Experts of a small language model.
Size: width 160, 23.5M parameters.
Below are experts of layer 8 (counted from 0) of a mixture-of-experts language model. Rows are named router (the router's row for the expert), gate (a neuron's input weights, with its number), up (a neuron's input weights, with its number) and show model dimensions 0-159. Each number is 128 + 32 x the weight over its row's rms, rounded and kept within 0 to 255.
After each expert's rows: "gets" lists some tokens that make up at least twice as much of what it gets as of all text; "comes after" lists some tokens at least twice as common just before its tokens as in all text. This comes from a sample of Wikipedia text that the model never trained on. Tokens count by the router's weight.

# expert 24
router [170 120  25 127 112 155 138 158 104 139  57 112  72 157 129 109 135 122 111 105 199 129 131 129 116 138 135 184 159  66 122 150 127 104  91 122 139 107  78 156 150 115 111  88 109  90 108 111  96 160  96  83 164 123 142 122 146 109 112 166 116 138 196 137 155 148  86 176 135 149  98 127  91 176 143 162 107 115 220 122 121 116 126 136 152 103  97 141  78  93  90 148 134 114 106 107  81 110 140 208 162 113 146 107 155 140 152 110 139 128 143 110 121  99 150 134 124 117 139 158  73 166  84  69 155 166 121 179 150 102 135 199 111  98 128 203 167  56 194  66 182 107  84 143  85 122 113 138 122 154 113 127 125 156 110 130 152 120 114 135]
gate3 [141  74 146 127 137 173 169 126 121 144 133  95  96 127 101 161 126  57 145 119  76 117 166 148  91 111 122 105 130  81 112  86 112 175 137 177 176  62 119 205 138 116 126 101 148 134 156 108 133 142  96  83 172 103  81 127 136 147 132 153 139 143 102 104 173  98 149 130 192 123 101 142 118 131  95 100 104 143 178 172 120 156 132  82  87 126 149 108 134  97 121 126 153 123  92 140 147 146 115 164 155 116 117 179 180 181 128 118 144 157 164  90 132 162 115 161 135 125  70 130  64  98  80 157 123 118  88 152 151 157  55 203 120 109  72 164 172 107 169  76 175 118 170 129 160 158  27 152 130 114 188 103 125 108 117 104 133 143 100  86]
up3 [125 188  89 184  93 189 130 129 177 168 138 116 109 226 139 127  67 128 155  91 167  77  97 148 129 133 137 138 144  97 167 142 180  88 170 147 144  51 102 170 107 127 150  91 116 150 130 129 127 108 154 147 123 132 124 129 190 136 141 177 135 135  72  86 128 119 133 113 147 106  68  75  98 133  45 138 159 144 125 149 141 105 124 116  67 159 138 172 147 138 134 129 146 155  85  95 150 115 127 125 106 142 113 128 132 161 110 111 133 164 132 146 179 121 156  78 152 121 118 115 121 123 140 113 185 168 128 236 118  81 186 132 165 105 106 130 126 162 136 126 133 159 109 135 204 192 108 103 145 168 100 190 157 132 129 120 181  99 146 138]
gets: " s", " p", " c", " t", " g", " m"
comes after: " to", " and", " was", ",", " he", " were"

# expert 20
router [125 170 150 145  83 201  92 103 162 151 182  79 132 146 101 153 110 114 142 124 134 125 134 133  50 154 125 139 143 139 125 134  74 108 121 103 136  98 109 160 100 152 133 177 175 121 104  70 158 122 129 143 124 163 100 150 107 187 130 110 140 141 167 142  91 148 182  83 180 102 117 120 150 159  91  92 129  90 140 158 149  99 107 139 166 105 106  94 143 126 139  95  93 139  83 135 141 206 140 156 174 168 109  74  58 186  73 159 147 147 107 109 139 117 160 124 124 113 133 102 122 192 129 122 130 127 122 138  93 119 111 146 107 162 131 124 198 189  63 138 193  99 200  54 143 111 151  88 101 143 131 132  89 122 150 168  83 169 114  67]
gate1 [147 151 126 149 127 147 107 163 173 135 179  98 185 191 126 108 114 113  76  97 104 129 127 144  60 103  77 199  91  83 172 141 114 101 156 149  95  86 189  91 188 119  91 119  89 168 175 143 141 151 158 132 122 141 192 131 149 184 136 123 136 149 129  81  79 145  62 121 115 108  82  99 153  84 132 131  79 148 131 115 164 145 159 121 153 139 125 113 124 142  87  84 105 195 133 109 124 113 112 133 128 131 116 178 118  85 155  92 108 107 175 140  85 123 186 143 134 168 128 175  87 168 148  89 135  94 124 154 147  99 109  89  94 145 109 158 118  97 136  76 173 116 180 112 122  74 161 114  73 210 119  75  97 109 100 145 107 109 107 135]
up1 [120 139 106 184 110 157 128 104  75 110 124 101 156  96 133 112 114 174 121 119 176  96 118 137 149 150 115 174 113  97 148  96 121 131 153  87 136 167 164 111 139  83 107 173  90 163 154 131 126 116 124  41 110 115 134 144 148  99 133 140 159 144  57 110  41 166 119 108 141 136 129 173 108 128 107 150 132 109  99 167 138 145 153 126 150  32 140  63 151 141 106 116 104 118  77 109 160 149 112 139 187 111 112 148 136 127 129  56 100  70 145 136 101  46 156  96 155 124  62 224 100  95 121 161 151 116 123 127 149  94 109 177 167 177 119 136 103 103  89 164 109 109 107 106 136  69 103 143 146 151 192 103 120 121  82 128 157 134  74 156]
gets: " B", " F", " D", " b", " P", " f"
comes after: " the", " of", ",", " |", "-", " in"

# expert 4
router [102 184 164  93 151 147 160 172 120 138 114 114 108 128 125  88 129  77 107 157  80 151 168  68 167 141 104  97 122  75 102 103  77 174 166  72  77 142 139 163 111 103 128  71 121 147  92  89 170 161 103 121 101 142 140 127 174 186 143 162 143 141 107 108 137  59  95 164  30 107  74 117  77 116 146 158 143 139 128 144 147 132 118 154 142 104 170 162 122 185 166 154  63  87 138 164 167 130 129 131 153 131 148 157 162  84 121 155 114 128 129  82 121 132 116 129 153 108 183 164 152 121 143 156 165 165 169 148  96  88 145 136 158 144 143 156  91 149 159 150 144 156 117  72  98 127  91 131  77 129 125  74 163  92 226 130 162 124 144 135]
gate2 [141  62 115 102 142 111 138 186 120 172 191 137 155 163 130 109 117 127 112 121 139 130 117  95 202 116 153 109 100 164 123  89 105  54 118  90 101 103 134 135 178 127 122 142 104 145  85 118  95 133 155 111 160 149  69  89  69 121  88 158 135 126  53 136  19 133 148 128 162 149 115  93 116  68 157  94 168  91 124 146  60  89 116 171  53 109 152 100 147 118 168 108 135 151 158 153 180 155  91 137 134 122 110 110  84 121 110 167 148 192  99 116 156 132 119 132 180 144  84 121 141  91 152 104 140 172  85  95  99 188  68 158 146 113  65 175 128 101 151 124 140 171 113 137  92 130 138  98 106 170 107 112 124 144 133 133 131 127 141  88]
up2 [162 124 165 139 117  22 122 133 169 171 182 151 105 201 167 110 147 162 117 157  74 101  99 153  92 131  89 179 198 136 131  60 142 139 100 101  70 111 129 161 155 136 153  89 132 111 118  92  93 135 140 115  87 109 162 115 140 122 151 134 104 161 135 127  96 117 126  94 114  99  59 168 108 126 145 132 149 176 140 135 119 149 128 112  68 136 114 157 148 146 122 129 145  80  83 155 120 115  92 168 173  94 170 154 116 138 101 151 168 132 118  86  82 193 124 119 121 131 155 113 109 119 103  71  88 156 142 167 150 148 133 110 134  97 146 125 120 141 134 103 126 126 114 102 122 129 136  29 182  76 105  47  63  90 129 191 160  92 152 120]
gets: "0", "5", "4", "3", "6", "7"
comes after: "0", "5", "3", ".", "7", "2"

# expert 13
router [114 165 120 178 183  86 172 159 134 151 164 211 126 103 140 122  97 101 150 111 133 191 117 185 166  63  93 157 135 159 105  71 142  74 146 138  49  90 149 120 112 152 183 103  96 148 128 120  56  91 147 106  86 113 118 138 115  99 170 133 147 135 118 123 158 126 170 147  73 102 143 153 146 137 125 163 146 105 107 132 144 174 118 147 121 155  83 138 125  61  75 151 157 140 120 161  68  68 158 131  47 115 134 122 135 135 104 150 112  67 142 114 165 142 150 142 136  79 125 167 101 107 123 154 179 135  88 137 160 108 140 114 181 161 164  63 119 149 158 120 124 136  95  86 120 113 124 172  94  94 111 129 171 210 129 163 117 137 131 120]
gate0 [115 155 120 133 169 120 122 126 112 145 123 159 157 114 175 148  63 138 120 110 149 138  75 117  78  71 182 183 116 140  83 138 116 154 139 128  44 119 108 161 148 121 130 125 110 139 168 135  97  66 174  97 191 185 128 125 133 115 130 130 135  99 204 114 156 153 232 118 104 106 149 162 131 157 127 138 119  65  96 104 136 176 126 102 142 147 115 133 142 103 137 127 146 158 167 133  49 134 123  96 112 100 135 194  36 148 133 136 111 140 159 126 148 143 130 183 111 177 108 169 148 166 124 155 151 154 171  76 104 146 158 124  88 135 142 181 125 129  91 120 154 124 121 154 113  41 139 116 164 108 119 142  99  83 121 143 145 129  66  68]
up0 [129 172  95 133  99 151 102  74 132 181 147  89  98 153 105 137 166 113  94 128 114 138 116 104 100 153 176 142 134 166 112 156 181 105 135 146 129 124 135 131  82 104 116 125 102 120 129 149 125 125 131 123 149 121 162 107 123 181  97  82 165 131  81 137 167  88 148 136 106 173 118 144 160  95 120 181 137 146 107 152 116  75 160 140 157  60 119  93 136  79  96 118  67 142 109 128 124 124 181 104 172 152  99 109 103 113 150  87 226 203  96 118 141 105 137  89 147  66  91  90 167  93 103 179 187 189  86 176 141 155 194 182 137 165 117  84 136 111 131  79  77 143 107 181  94 120 157 138 150 112 154 115 146 121 122 199 140 160 116 185]
gets: " |", " |\n", "\n", ",", ";", " of"
comes after: "%", "0", "4", "6", "3", ")"

# expert 26
router [109 117 176  89 163 164 100 138 146 118 180 151 108 151 158 177  85 116 115 118 128 120 129 130  97 197 154 117 160 113 164 109 130  66  86 204 113 164 148 105 160 145 156 201 127 159 136 142  44  41 121 180 159 123  66 192 117 170 164 113 145  91 110 122 109 135 172 161 121 114 203 101 114 159 135 135 132  94  97 145 129  86 140 121 116 166 157 103 144 104 108 100 129 105 127 117 124 111 111 109 122  93  95  73 164  99 105 103 154  95  46 172 110  99 119 126 130  96 158  76 154 130 116 138 145 140  80  99 144 131 129 153 108 163 134 116 121  88  84 159 108  94 123 142 123 142 160 183 145  66 149 110  85 167 200  89 123 151 113 171]
gate5 [105 140 156 160  87  91 157 132  84 132 154 149 165 138 137 175 172 140  87 120 148  90 107  75 178 126 142 142  53 108  67 171 127  79 116  93  85 140 158 140 188  96  96 142 150  97 109 100 111  99 166 141  84 137 160 121 191 194 151 109 126 123 111 116 128 135  93 145  42  85 139 165 105 154 131 161 116 113 149  89 109 125 131  51 117 131 110 153 122 141  64 131 133 131 166 111 124 180 138 141  96 132 108  84 145 227 146 136 153 143 130 129  94 136 218 104 153 143 120 160 168 157 122 176 137 140  99 106 168 143 172  45 147 136 135 141 112  91 139 123 121 104 144 116  81 102 151 113 165 125 102  74 136 159 163 149 178 148 171 131]
up5 [110 139 103 130 149 145  91 116 144 128  96  84 199 153 154 164 109 191 100 129  98 158  74 158 130 151 163 116  57 164 160 162 137 178  92 123 132 115  98  97 126 120 132 116  69 131 158  73 111  51 123 122 136 113 114 123 146 134 137 115 112  73 118 105 130 110  49 123  94 115 142  98 117 142 153 150 150  71 125 155 117  74 155 100 109 143 181 154  92 140 181 104 119 185 145 169 112 181 135  58  86 115  94 147  59 121  56  91 124 122 142 112  77 149 111 143 124 112  91 189 126 128 112 146 168 162 112  72 128 125 149 105  78 110 148 180 120 156 120 130 150 181  97 112 112 143 138  57 111 157 133 107  94 116 196 121 139 186 170 149]
gets: " the", " The", " a", "The", " his", " its"
comes after: " of", " in", " to", ".", " for", " at"

# expert 1
router [187 183 139  94 136 126  94 155 182  88 118 130 152 155  72 156 144 149  94 139  89 119 124  56 171 154  96  96 121 113 127 167 125 119 101 158 136 152 177 136 105  98  80  99 177 149 124 142 136 107  90  89 137 150 135 111 149 168 165 127 146 184  92 115 141 144 121  93 102 112  79 108  85  88 120 111 109 133 173  96 106 149 129  71 111  95 191 146  82 133 211 127 146  66 142 170  83  98 117 142 129 170  88 173 155  90 129 148 108 158 132  92 130 107  79 158 137 173 173 122 174  68 161 168  93 156 190 145 121 107  68 156  87 136 132 163 120  90 146 131 146  91 175  87 169 148 176 157  63 134 152 106  96 132 108 139 176 122 122 140]
gate4 [172 102 113 159 107 134 101 141 180 129 111  95 183  98  80 165 127 143 186  86 107  72 122  83 110 140 179 111 187  64 155 106 134 122  78  91 107 110 117 190 184 113 142 130 128 145 200 149  55 127 157 106 123 139 174 102  83 144 124 134 138 162 133  99 178 141 138 102 148 104 156 145  91  66 142 127 121 122 103  91  98  80  99 136 128 107 142  72 124 114 174  99  97 198  83 109 112 143 160 145 147 113  71 114 119 114 125 113 147 140 131 194 128 129 152 172 111  77 130 134 138 113 155 137 201 158 228  85 108 106 153 104  95 152 139 124 102 131 164 142 137 152 121  76 130 151 183 149 113  95  66 116 107 138 155  99 106 152 124 168]
up4 [159 169 104 132 171  73 149 133 180  99  78 120 139 131  97 142 117 116 173 121  86 108 175  59  78  83  85  99 159 112 133 143  43 117 131 104 130 118 169 186 106 151 223 132 110 106 110 125 126 165  90  73 221 129 148  80  79 138 125 132 127  34 102  89  89 113 127 149 138 155  48 136 152 110  97 202 133 134 133 165 153 147 103 122 159 112 121 131 167 108 131  87 121 160  97 167  98  90 137 153  71 144 147 118 124 109 139 148 104 153 104 156 100 162 164 158 136 115 188 130 135 104 152 143  83 152 109  53 133  88  96 150 102  80 163 140 113 107 161 110  74 119 129 118 117 140 133 132 119 130 103 150 149 136 130 118 109 117 103 105]
gets: "1", "2", "0", "3", "5", "4"
comes after: " ", "1", "2", "3", " (", "4"

# expert 29
router [151 104  63 129 134 136 199 136 122 133 139 135 100  96 152 156 163 118 155  89 177 173 152 165 150  78 162 107 141  77 146  94 187 125 108 148 119 115 152  94 194 142 148 156 107 191 111 126 163 158 111 109 118 140  87 120 151 111 133 108  82 107  90 116  76 130 164 123 135 133 144 135 189 129 122 112 173 122 151 188 109 169 173  71  99 134 109 121 139 123 129 154 110 124 150 177  67 100 107 180 100 114 117 109  95 156 125  63  86 137 128 162 196 156  84 100  95 136  89  78 176 114 116 193 182 112  88 170 100 168 110 116 121 165 121  78 101 170 189 127 125 137  94 141 115  84 105 139  72  62 101 107  87 161 107 107 164 144 151 139]
gate4 [136  86 136 190 139 148 118 108 166 130  84 131 163 112 134 110 144 118 154 110 149 158 158 108  92 120 174  82  97 105  99  99 119 132 101 175 133 127 140 170 145 132  91  67 164 165 123 124 101 135 124 237 141  59 140 114 136 181  74 142  78 106  70 137 123 131 130 120 101  88 110 153 114 150 132 165  92 131 153 109 176 133 179 108  94 131 146 144 201  80 119 110 103 112 139 130 111 120 184 169  78 167 167 112 124  87 116  82 136 110 132 108 218 111 150  86  89 165  52 155  40 163 100 129 166 121 127 161 123 116 155 143 165 157 119  85 151 100 160 136  95 144 132 133 102 163 102 136  96 123  84 104 142 127 107  44 103 125 118 113]
up4 [174 175 123 131 155  54 138 128  94 148 166 160 128 172 157 116 125  82 144 108 132  92 131 104 169 130  64 181 109 136 166 161 124 124 111 100  98 132 158  87 175  97  87  83 156 147 109 135 126 169 140  35 137 218 135 129 169 131 150 107 141 136 114 148 105  95  74 112 154 117  81 154 160 129 109 149 147  96 107 114 101  94 128  88 115 105 140 157 122 126  94 104 112 131 131 144 133 134  96 106 114 133  79  69 130 180 164 218  80 101 106 150 118 116 102 121 141 189 197  83 174 145 143 130  84  87 143 118 116  94 157 121  87 103 131 136 154  80 116 116 171 202 173 134  97  92 108 134 133 105 142  85 132 118 187 165 129 134 156  60]
gets: " |", ".", "|", "-", ":", ".\n\n"
comes after: " |\n", "\n", ")\n", ".\n", ")", "4"

# expert 21
router [161 159 180 101 155 138 189 140 163 181 115 141 144 110  61 110 125 169 130 129 121 146 115 117 109 169  69 177 188 178 142  91  66 174 132  97 118 131 112  96 162 166 178 134  98 167 147 102 170 171 116  90 102 160 124 119 117 137 147 113 106 127 187 110  74 160 214 100 183 120 104 107  91 160 170  88 142 101 123  92 112 109 105 167 101 126 149 157 179 128 151  77 111 156 147  78  95 136 128 158 156 113  68 135  96 159  86 107 135 184 152 135 165 160 126 145 161 133  76  93  89 156 122  60 166 102 155 149 107 127  95 105 137 109 112 105 133 114 156  74 141 119 133  69 157 140 161 108 129 124 174  94  96 110 105  78 110 116  83  79]
gate3 [ 99  79 136 120  76 173 112 117 182 125  93 139 121 151 161  95 184 120 131  78 132  79  82  76 135 135 135 175  84 124 116 102 131  94 168 122 160  94 126 138 109 159 147 139 147 155 101 157  97 126 179 134 148 131  85  92 133 128  61 122  86 107 115  79 126 114 169 186 186 129 150  94 124 111 114 114 137 140 137 155 145  51 139 137 107 176 106 162 137 117 164 115 197 147 168 129 201 152 135 150 121 124 108 138 180  56  81 128 117 102 124 139 151 140 184  82  53 120 159 128 160 116  99 115 110 156 171 119 156 113 176 135 105 172 179 145 154 124 130  83 164 128 175 130 144 177 196  82 154 163 111  83 100 111  74 133 158 150 112  74]
up3 [179 142 101  52 136 168 171 127  99  97 109 153 161 134 156 103 177 125 124 135 143 105  88  99 101  95  87  57 115 135 136 187 146 120 115 116 137 134 124  79 120  74 198  95 112 124 146 103 120 178 147 113 139 124 132  84  41  99 102 159  81 137 130 212 136 114  85 145 111 125  92  45 175 148 148 147 133 131 146  78 164 149 147 158 154 144 124 133 120 177 100  75 130 149  93 166  78 142 111 114 145 121  98 132 113 105 148 161 129 158 100 123 162  57 169 182 130 108 127 137 115  82 175 172 103 136 164 156  79 112 111  81  83 143 123 101 127 128 196  52 135 130 115 131 200 101 117 127 105 144 135 124 125 128 135 131  89 106  84  99]
gets: "S", " L", "P", "M", " W", "R"
comes after: "==", ".", " (", ".\n\n", "-", "\n\n"

# expert 14
router [127 114 152  82 185 180 111 122 221 138 145  86 109 159 161 192  87  99 114 170 113 194 191 159 165 138 141  91 128 110 125 165 114  52  98 109 142 139 155 167 147 145 104 121 121 226 129 121  98 148 134 141 129 136 116 127 103  90 189 147  99  85 145 123 148 138 108 165 208 111 100 124  92  82 108  88 113 160 118  97 127 204 169  85 123 154 110 109 142  68  96 129 127  87 119 161  34 161 114 102 138  95 124 123 124 145  54 146 120  86 110 113 132 163  94 119 155 117 115 117 169 124 124 124 133 139 178  77 152 154 108  92 111 127 146 109 139 134  92 120 119 174 111 135 175 125 145 132 161 139 162 134 123 165 133 128 163  67 142 116]
gate1 [ 94 107 151 128 139 154 105 156 150 160 124 137  88 140 157 100 101 154 121  75 139 169 113 149  69 113  79 139  79 148 158 118 114 103 136 105 174  93 158 150 124 162 155 159 112 130 105 114  98 116  79 167  84 109 104 105 135  98  99  76 109  59 135 102 175 134 194 109 123 187 167 116  75 129  90  57 193 102 153 114 166 143 133 129 143 124 169 157  93 102 168 127 112 105 185 164 123  94 108  91 150 143 148 126 173  90 142 138 176 118  99 145 141 137 152 114 144 149 163 136 157  74  60 146 177 121 139 117  89  92 107 102 101  96 193 123 168 149 114 110 171 151 122 117 158 162  78  49 125  99 165 151  42 174 147 101 130 110 164 174]
up1 [108 108  75  96  98 129 138 111 154 110  86 153 113 146 105 141 131 131 155  86 117 138 207  87 108 138 147 144 140 177  82 126 131 150 129 174 119 148 101 107 136 121  57  67 122 194 114 151 172  74 107 145 129 139 120 131  95 154 140 101  77 178 206 135 181 105 115  74 175 160 111 102 186 171 141 173 158   3 180 159 130  74 134 144 165  96 108 131 107 111  97 104 168  79  83  66  79 119 134 119 148 159  97  79 129 127 116  81 144 114 117 120  80 176 115 172 129 161 115 140  95 148 114 129 128 146 126 179 110 125  60 127 102 141 151 129  64 133 130 173 144 147 120  95 137 162 124 103 132 131 145 112 107 150 137 116 117 148 155 103]
gets: " a", " the", " The", " A", " an", " \""
comes after: " of", " with", " and", ",", " by", " the"

# expert 10
router [ 87 104 145 130 120  71 157 127  83 119 136 183 105 114 196  86 185 119 100  63  89 168 107 154 122  98 160  90 105 114 111 125 183 122 100 130  91 120 201 121 148 151 103 192 128 118 130 123 105 132 128  94 103 115 117 165 178 106  87  85  71 126 156 141 134 117 147  77 133 110 123 102 170  97 196 106 129 166  93  60  97 187 165 115 131  96 171  98 145 158 153 163 101 163 133 132  72 135  83 120 163 103  86 131 118 177 143  62  75  93 114 154 172 126 172  95 140 181 101 107 112 172 201 125 156 152 139 136 131 142  67 156 135 157 173 127 104 149 171 129 144 172 125 152 123 113 124 143  68  99  96 142 179 130 100 124 127 139 141 152]
gate4 [156 144 101 125  88 184 146 159 137 167  93 140 163 133 137 113 121 145 105 169 128 100 124 118 159 100 120 134 100  81 127 132 120 148 123 179 165 135 161 152 141 173 112 116 121 153 137 141 115 136 108 216 157  92  96 153 117 135  80 159 111 117 217  30 149 106 129 111 104  82 185 135 157 124 106 130 138 153 115 142  36 155  70  80 122 129 120 153 129 164  96 112  84  58 123 104  64 101 110 147 106  91 135 163 161 142 160 135 126 127 190 117  79 101 132 150 125 142 108 118 173 163  74 124 158 132 152 185 138 123 168  94  69  99 102 135  67 156 104 111 122 151  77 150 160  96 189 121 125  92 153  65 152 134 181 136 106 158 160 124]
up4 [167 121 105  87 117 158 176 115 109 116 145 128 118 106 122 147 101 104 114 106 195 149 126 168  79 107 140 128 134 107 139 142 136  83 139 143  88 142 123 113 164  87 110 107 158  93 157 145  81  70 149  85 126 133  83 111 116 154 176 172 139 115 142 139  80  80 127 125 111 171 115 146 160 159  82 203  78 123 123 167 126  69 118 110 113 164 155 153 157  75  92 101 134 142 143 156 113 154 116  46 115 134  57 164 157 148  75 158 126 159 199 114 144 144 138 118  83 119 137  79 128  33 106 136  35 106 123 114 107  88 174 116  83 118 150 129  97  87 117 128 154 158 131 105 142  68 180 103 162 149 107 139 137 129 155 161  48 123 108 163]
gets: " and", ",", " |", "-", " or", " with"
comes after: ",", "\n", "s", " |\n", "a", ")"

# expert 2
router [166 135 165 111 117 163 134 161 158 144  86  48 120 136 145 163 104  99 167  49 151  75 118  98 109 187 140 140 102 169 157 141  63  94 132  57 171 169 129 168 119 118  99 127  67 153 116  99 153 109 138 182 122  92 160 141 181 181 181 149 124 140  98 117 124 176 137 170 155 148 109 123 101 169 115 122 134 168 181 100 146 121 121 162 153  69 146 102 151 160 107 106 147 142 123 105  91 160 148 135 107 126 124 160 103 124  69 137 107 107 163 116 140 193 138 109  94 103 121 108 130 153 159 105 115 135 145 122 170 164  99 166 140  97  84 156 199 120  99  86 112 109 128  50 141  91 120 150 161 157 102 152  86 142  70 179  70 126 111  74]
gate3 [126 130 123 120 136 118 108 121 110 111 137 135  74  91 146 140 115 142 140 145 128 147  96  59 213 170 137  92  93 140 113 116 118 128 130 114 156  98 102  93 165 114  93  82 184 163 143 161  76  79 122  72  92 137 123  87 202 116  98  98 125 183 138 114 145  76 159 133 172 138 128 138 107 107 159 135  92 160  90 127  16 122 146 133 117 114 147 152 133 149 151  72 144 110 156 132 121  13 162 119  89 113 192  98 121 106 165 172 149 133 107  93 194 133 188 144 109 150 142 103 114 154 148 145 124 118 121 134  85 155 117 103 128 121 142 123 144 147 125 144 108  82 100 145 164 113  85  62 148 131  86 112  86 127  79 108 176 146  53 109]
up3 [180 198 104 159 109 159 128 130 121  89 153 100 161 139 160 148  98 180 201 154 155 143 131 127 103 119 153 158  85  53  77 116 130  72  85 144 103 142 111 150 101 102 134 157 148 164 161 161 131 111 117 156 153 122 100 146 153 113 101  92 167 157  68 143 106 168 114 140 149 149  84 170 106  66  57  71 142 114 178 128 223 128 107 155 135 138 154 125 100 144  55 102 108 135 108 120 141 133 157 154  78 153 147  73 170 131 101  75 159 137 161 106 134 140 151 126 101 136 164 155  83 171 136 168 117 136 132 103 174 155 105 123 135 132  85 185 143 157  85 141  98 184 144 144  90  92 125 129 105 156  59  93 170 161  86 125 150 152 116 124]
gets: " M", " L", " G", " R", " K", " B"
comes after: " |", ",", "-", ":", " of", " by"

# expert 3
router [163  91 176 126  84 119 108 113 115 135 138  94 153 160 183 138 144  68 109 124 121 122 104  98 145 149 145 154  56 113 129 136  79 101 138 109 153 112  96 117 149 121 138 165 160 137  91 110 163 121 116 169 141 117  97 136 128 170 131  99 121 116 139 110  88 136 146 122 119 113 135 123  36  23 130 131 167 142 182 190 101 134 155 134 133 155 193 122 186 138 159 118 104 150 143 162 164 194 116 113 176  86 119 162 126  55  86 149 159 143 111 143 186 167  89 163  85  96 115  60 111  86 145 148 102 165 118 199 146 117 122 149 115 117 158 126 119 114 113 170 141 170  74 115 128 130  97 158 110 122 174  63 123 124 180  66 161 157 182 134]
gate3 [ 83 155 148  98 143  72 164 162 141 170 119 124 114 159 157 157 125 136  81 155 119 123 160  89 138 116  92 120 114 147 100 170 155 127  59 131 139 159  96 154  97 127 153 119 120 119  84 135 134 116 152 160 105 132 115  88 126 125 148 124 118 100 159 155 152  77 162  86 180 107 123 107 142  98 115 107 199 123 104 150 165 168 167 120 128 159  94  43 112 147 109  82  97  63 117 193 183 165 204 113 150 143 120 104  86 208  98 152 178  90  85 166 170 100  58 187 161  94 177 123 129  92 143 113 110 130 141  68 159 103 117 128 168 169  95 108 134 134 109  48 122 143 130  93  97 129 118 134 101 113 131  85 131 132 104 107 127 182  84 150]
up3 [129 191 102 162 137 141 112 189 139 112 134 151 146 118 185 130 152  85 136 101 188 150 189 103 159 173 100 228  66 134  63 168 136 188  82 103 109 152 112 135 217  86 110  79 130 160 123 111 176 190 109 119 138 126 112 137 124  83 106 121 155 119 125 164 111 154 116  66 115 133 150 159 144 124 114  58 152  82 154 108 125 168  78 163 126 139 158  91  78 153  87 152 149 152 140 159 114 165 145 141 177 147 202 129 121 136 124 124 135  94 183 143 128 123 121 154 138  87  85 119  84 105 130 129 129 102 143  68 100 143 158 119 159 149 124 130 134 134 155 110 107 123 173 121  47 104 149 120  87 146 127 128 163 116  76 133 162 131 162 106]
gets: " he", " the", " He", " it", " It", " his"
comes after: ".", ",", " in", " |", " that", " the"

# expert 6
router [156 178  75  92 149  89 180 104 125  89 119 131 196  85 108 190 144 162 123 118 108 131  95 158 108 178 116 100 113 167 129 113 130 200 115 125 158 117 184 188  90 133 145 175 147 149 105 172 134 142 108 165 133 113 110 113 113  88  93 154 134 117 195 103  79 112 122 124 101 115 131 121  74 102 134 125  86 135 146 119 108 102 120  98 157 126 140 133 143 142 147 109 140 112 187 127 199 115 182 154  95 156 130 136 112  80 137 114  76 158  93 134 206 105 132 101 110 180 145 122 145 178 149 162  62 135 195 183  82 136  65  88 111 146 138 108 114 110 161  67 146 103 107  91 157 122 190 133 114 135 165 118  63 140  72 154 151 103 151 155]
gate4 [107 173 120 139 108 168 172 113 119 135  93 135 127  73 186 112  88 157  71 136  54 171 111 117 154 148  85 156 170 112 132 105 178 164 106 178 101 136 146 143  77 163 134 143 160 129 140  32 124 121 183 120 122 132 131  71  94 135  86 105 111 114 123 129  51 152 117  95 232  97 138 108 116 166 145 114 161 120 136 133 130 143 126 112 116 105  66 123 129 125  98 119  96 136 150 127 177 122 143 109 158 114  98 172  91 118  84 145 177 102 175 124 122 111 167 110 100 154  79 145 140  98 121 155  86  82 134 129  99 134 173 137 222 133 145 155 105 114 171  76 139 141 140 158 102 131 195 155 101 157  91  77  85 104 165 149  98 107 147 115]
up4 [113 151 139 158 105 145 143 137 161 148 182 131  76 123 158 140 148 155 102 124  86 119 142 152  88 124 107 177 104 134  66 111 106 154 149 128 152 155 102 164 122  61 198 135  80 119 182 130  67 117 164 184 134 205 132 101 178  91 173 150  92 140 104 124 119 137 109 115  88 139 143 156  94 115 133 122 137 108 159 125 118 119 139 135 152  71  94 128 130  79 103 136  82  72  19 175 120 142 142 149 128 100 143 109 139  81 158 112 132 166 122 102  75 180  84 143 158 100  75 168 170 121 173 110 154 140 101  82 100 123 139 160 179 127 150 105 126 111 128 124 112 115  74 165 122 136 174 177 117 142 136 209 151 135 146 169  57 131  98  89]
gets: "1", "2", "9", "0", "3", "8"
comes after: " ", " (", "1", "2", "–", "("